config = dict(
    activation='swiglu',
    router_score='sigmoid',
    normalize_top_k=False,
    init_std_router=0.00692,
    beta2=0.98,
    dataset='wikipedia_en',
)
Below are experts of layer 6 (counted from 0) of a mixture-of-experts language model. Rows are named gate (a neuron's input weights, with its number), up (a neuron's input weights, with its number), down (a neuron's output weights, with its number) and show model dimensions 0-127. Each number is 128 + 24 x the weight over its row's rms, rounded and kept within 0 to 255.
Before each expert's rows: a language model's description of what the expert responds to. This comes from a sample of Wikipedia text that the model never trained on.

# expert 39
It responds to: Closing pieces of English-looking names and words after a first piece: -ington, -ingham, -erland, "Tow-ards", "Burk-ina", Street.
gate0 [129 125 130 159  85 131 103 115 117 154 125  97 128  91 119 133 128 103 149  73 101 124 164 125 134  98 161 185 136 147 126 159  94 102 159 138 115 130 117 152 118 142 110 148 130 111 139  92 131  84 155  99 144  81 127  92 115 148 129 171 105 147  85 134 119 107 110 150 110 154 147 170 126 182 176 130 152 123 166 143 143 152 148  99 126 131 140 125 170 115  98 114 117 144 148 129 138  89 128 163 123 166 103 104  94 109 173 122 145 154 110 124 106 100 110 126 103 137 123 147 136 150 140 135 140 125  85 165]
up0 [147 157 137 123 115 112 143 132 153 159 137 138 129 175 120 144 110 184  64 154 120 101 143 127 151  92 109 133 114 107 129 135 138 143 142 116 154 103 147 123 131 123 110 159 140 124 104 112 115 136 108 142 176 162 112 165 119 138 166 134 132 185 133  73 172 165 147  96 179 118 154 132 156 104 122 119 106 152 127 120 122 130 106 108 114 132 140 174 150 124 132 108 125 122 110 102 152 113 130 135 149 156 108 123 149 138  82 139 112 112 143 128 159 143  97 124  97 169 111 111 192 136 148 147 171 126 109  81]
down0 [112 136  97 125 183 173 114 135 161  99 117 134 138 136 115 122 141  96 153 180  99 125 159 121 153 162 132 142 133  98 127 129  89 145  81 119 135 140 123 109 164 115 148 133 123 140  72 108 190 149 137  82 171 131 126 140 106 110 107 130 100 147 108 139  92  75 143 129  93 116 168 125 104 162 127 130 144 110 118  74 158 115 114 148 144 143 124  71  94 125 155 171 101 112 119 146 132 139 158 135  99 152 161 127 144 139 113 140 134 159 118 157 141 127 147 147 149 114 129 136 111 140 161 135 143 119 105 143]

# expert 8
It responds to: Colons after labels in infobox-style lists and table pipes, e.g. ATC code:, Starring:, Years:, also dashes in year ranges.
gate0 [160 143 144 133 159  99 163 115 116  78 129 151  90 138 120 147 174 120  99 146 144 122 148 129  87 105  91  93 169  75 137 132  79 136 137 131 177 169 155 107 122 149 122 100 135 127 124 106 143 135 122 110 136 132 104 108 142 126 118 113 107 153 136  77  85 151 154 144 173 137 130 131 108 135 136 134  84 136 128 145 151 161 141 122 118 100 136 163 133  98 129 132 144 173 159 118 120 146 110 136  94  91 125 101 155 106 145 133 119  82 108 130  75  95 139 102 123 143 113 140 125 125  78 121 159 155 111 143]
up0 [155 124 130 105  81 142 116 120 150 132 116 141 123 107 168 141 167 137 117 109 123  92 103  96 101 142 148 131 179 150 108 119 127 106 112 124 131 116 124 147 151 118 126 111 157  91 127 127 129 150 134 152 123 112 134 156 106 156 129 105 121 131 158 107 166 144  74 131 124  93  92 140 133 104 138 112 121 123 101 126 115 137 143 134 154 173 158  98 125 157  90  90 104  26  75 150 117  99 155 135 111 122 149 102 142 135 115 117 136 186 160  77 117 134 109 116 148 131 132 126 120 120 127 164  85 133 131 127]
down0 [125 143 105  98 153 134 126 144 126 149 112 114 132 103 158 125 144 160 123  94 152  94 151  70 134 131 115 168 151 113 106 158  95 142 121 105 168 149 159 152  98  96 159 155 140 126  81 110 118 148 124  91 159 133 120  96  99 129 118  94 107 127 142 115 136 136 160  96 192 173 166 117  76 146 117 150 112 144 113 143 145 124 119 127 125 129 114 147 115 127 159 126 139 137 200 145 135 116 135  91 149 112 108 132  99 142 142 130 134 121 150 149 122 125 109 105 118  80 126 204 121 117 138 132 109 108 153 122]

# expert 30
It responds to: Joining words like and, for, to, with, or, &, between phrases, as in Awards and highlights, noted for.
gate5 [117 110 118 149 107 125 147 123 143  99 129 152 124 129 129 158  91 129  87 115 124 122  64  83 107  81 115 124 122  83 108 151 124 137 141 112 126 161 122 108 124 144 147  99 159 111 137 130 165 111 141  97 143 147 125 133  99 189 160 122 117  86 140 120 132 114 100  97 185 145 152 131 147 107 117 155 100  99 128 102 115 142 146 109 121 150 117 126  78 146 117 131  67 126 127 136 108 130 139 103 124 147 116  84 104 124 128 132  80 138 155 111 131 132  88 150  72  87 125 140 172 130 178 124 145 135 132 121]
up5 [151 145 140 121 100 155 143 114 138  95 133 135 132 163 112 133 123 145 126 150 153 117  67 178 140 127 141 148 125 119 114 170 136 119 106 176 105 110 137 121 142 127 162 151  77 101 135  83 131 156 157 104  99 114 168 120 116 168  82 151 115 170 150 123 139 128 121 102  92 135 137 134 146 128 155 129 115 115 144 111 125 123  84  87 119 118  91 121 137 106 164  80 117 149 112 107 126 109 119 113 116 117 105 147  89 109 120 117 146 156  96 148  85  95  89  85 123 168 144 135 132 112 166  93 106 138  89 125]
down5 [ 93 118  69 125 167 131 152 156  93 157 120  97 135 135 184 105 115 115 122 105 164 117 139 152 135 141  84 164 123 123 118 105 119  97  82 129 146 145 147  93 109 140 108 157 120 129 156 123 121 109 114 124 101 134 130  75 144 101 167 158 134 171 106 167 123 155 156 158 104 126 108 131 112 131 141 146 135 100 151 125 144 142 143 181 163 123 141 127 139 150 119 110  96  85 132 123 149 188 133 115 184 117 164 116 116 124 102  99 127 109 171  97 139 124 135 143 121 170 128 113 155 101 144 136 115 130 139 130]

# expert 11
It responds to: Sports competition words such as League, season, team, Cup, career, plus header and table words in sports and election articles.
gate0 [124 105 136 103 145  96  91 158 105 106 118 123 145 126 104 100 140 122 139 163 144 144 156 116 154 121 147 110 166 138 112 114 124 174 140  91 122  95 105 123 166 111 135 152 130 159 194 161 135 104 156 139 141 139 122 136 140 117 135 136 122 144 121  90 117 151 114 112 137 132 178 169  77 120 142 174 118  69 148 136 152 196 105 110  92  91 164 154 108 119 119 123  89 151 157 114 137 144  99 103 156 120 165 138 111 103 122 111 145 174 139 102 150 114 148 130 122 145 122 122  99 107 133 124 123 143 105 153]
up0 [110 145 142 100 145 187 119 121  84 130 127 150 143 155 151 130  77 121 132  90 160 127 131 106 106 121 143 121  98 123 125 139 126 155 114 159 131 117 129 133 143 153 105 141  99 159 145 171 123 119 124 142 106 174 169 103 168 135 124 178 112  83 181 127 148  97 113 108  82 111 111 152 128 118 117  72 129  81 127 133  99 109 148 145  92 115 114 142 170 120 129 131 125 125 119 133 134  95 148 116 111 165 127 151 118 126  95 110 117 156 150  96 148 162 135 121 116 115  89 128 169 100  88 113  80 140 144 131]
down0 [140  64 127 122 162 167 120 112  59 129 118  89 140 116 135 137 152 123 102 134 127 135  87 106 112 142 130 132 105 116 148 119 101 106 109 169 123 138 136 141 141 103 128 140  76  80  94 131  79 147 116 112 137  83 139 124 147 132 127 141 106 113 101 128 111 131 115 128 121  92 142 130 115 101 139  93 136 119  91 111 116 119 138 156  83 110 123 122  92 118 134 129  85  92  84 142 180 152 162 124 133 126 130 109 105 110 142 128 116  99 165 145 154 118 157 109 113  77 161 119 136 155  80 138 116 150  88 111]

# expert 28
It responds to: Closing parentheses, quotation marks and brackets ending an acronym, quoted phrase or table cell, e.g. (SOE), "generally favorable".
gate0 [174 156 156 142 112 141 126 139  94  84 156 122 136 115  88 168 119 107 143 163 134 130 113 123 115 151 140 149 161 136  89 152  93 109 150  88 105 121 154 155 151 133 132 116 121 143 162 127 114 188 107 162 142 108 151  93 106 137 136 122 107  88  85 100 146  96 129 125 141 122 133 157 122  60 155 133  81  92 140 123 119 124 152 137 149 141 125 146 115 124 169  74  78 114 110 142 130 138 148 156 161 123 140 120 107 100 106 121  93 122 143 122 142 145 134 129 170 171 116 169 137 137 135 121 113 115 117 107]
up0 [ 78  97 108 117  91 143  93 132  86 135 110 136 125 140 174 124 117 149  95 116 125 139 127 114 127 154 100 123 108 112 148  88 151 127 127  95 131 119 131 106 148 123 186 129 137 105 115 122 137 107 120 111 127 171 117 130 115 153 133 118 150 141 149 136  94 166 120 113 113 155  96 127 149 125 116 129 181 161  80 126 145 159 109  96 139 164 113 133 136  93  85 146 105 123 136 132 132 164  97 152 128 116 108 114 101 192 156 127 183 166  97 100 138  94 151 100 160  90 111 138 137 126 157  95 130 165 120 138]
down0 [123 137 148 109 122 135 112 150 112 108 107 118 140 167  92 170 159 135 156 182 158 134 143 120 146 107 157 166 120 125  92 122 133 132  82 124 130 115 131 167 125  86 156 130 129  91 136 129 111 130 125 144 126 105 170 123 121  66 116 160  57 146 111  94 122 162 113 102 101 118 123 125 129  80 117 137  71 109 106 127 153 118 145 127 129 142 147 107 120 110 138  86 148  96 171 113 145 131 163 134 131 144 166 115 169  92 145 119 173 101 163 133 112 116 138 113 108 159 122 166 139 129 115 133 120 122 156 109]

# expert 0
It responds to: Periods ending sentences and line breaks closing list items or paragraphs, plus == closing section headings like Bibliography, Reception.
gate2 [177 116 178 107 116 159 140 107  92 124 142 130 162 103 127 148 143 128 137 106 130 169  81 119 148 155  86  91 147 145 114 131 165  99 131 104 121  85 173 136 141 143 112 109 130 134 129 124 114 106 120 111 142 179 109 141 123 154 102 133 124  99 139 106 104 120 163 102 123 135  80 179 122 106 125 152 134 144 107 102 173 115 151 129 131  88 157 108 144 162 119  80 147 157 144 115 146 129  86 138 114 107 127 108 107 150 146 125 118 101 111 126 153  70 150 148 144 167 114 107 143 155 161 122 146 109 107 104]
up2 [129 114  91 142 119 150 124 132 131  80 101 147 150 115 165 129 163 160 143 128 145 145 142 147 116 158 102 125 127 139 132  96 109  91 131 158 108 117 100 126 133 135 124 177 157 141 146 126 170 166 164 143 115  92 151  98 124 116 122  66 114 104 135 134 137 115 127 106  89  87 110 154 126 130  92 130 142 101 135 157 170 179 137 218 134 136 148 122 104 138 128 107  81 137 143 101 117 132  85 108 138 148 105 137  95 132 106  91 160 105 113 146 116 156 150 148 141 136 140 148  95 121 126 136 112 123  99 134]
down2 [132 147 115 123 132 116 127  97 151 105 115  98 135 165 133 138 159 152 168  99 165 111 141 120 161 141 149 103 125 162 136 151 101 168  98 132  93 102  86 133  86 116 124 128 154 131 140 114 137 148 106 144 111 143 129 156  93 163 105 121 113 143 108  89 144 144  87 113 145 119 129 164 160  98 192 123 106 136 118 145 100 146 103 158 112 138 116 132 138 160 145 139 143 105 145  95 126 141 121 135 161 129 151 104  91 108 125  78 151 131  99 131  85 142 100  84 139 142 100 132  94  96  94 130 137  61 105 137]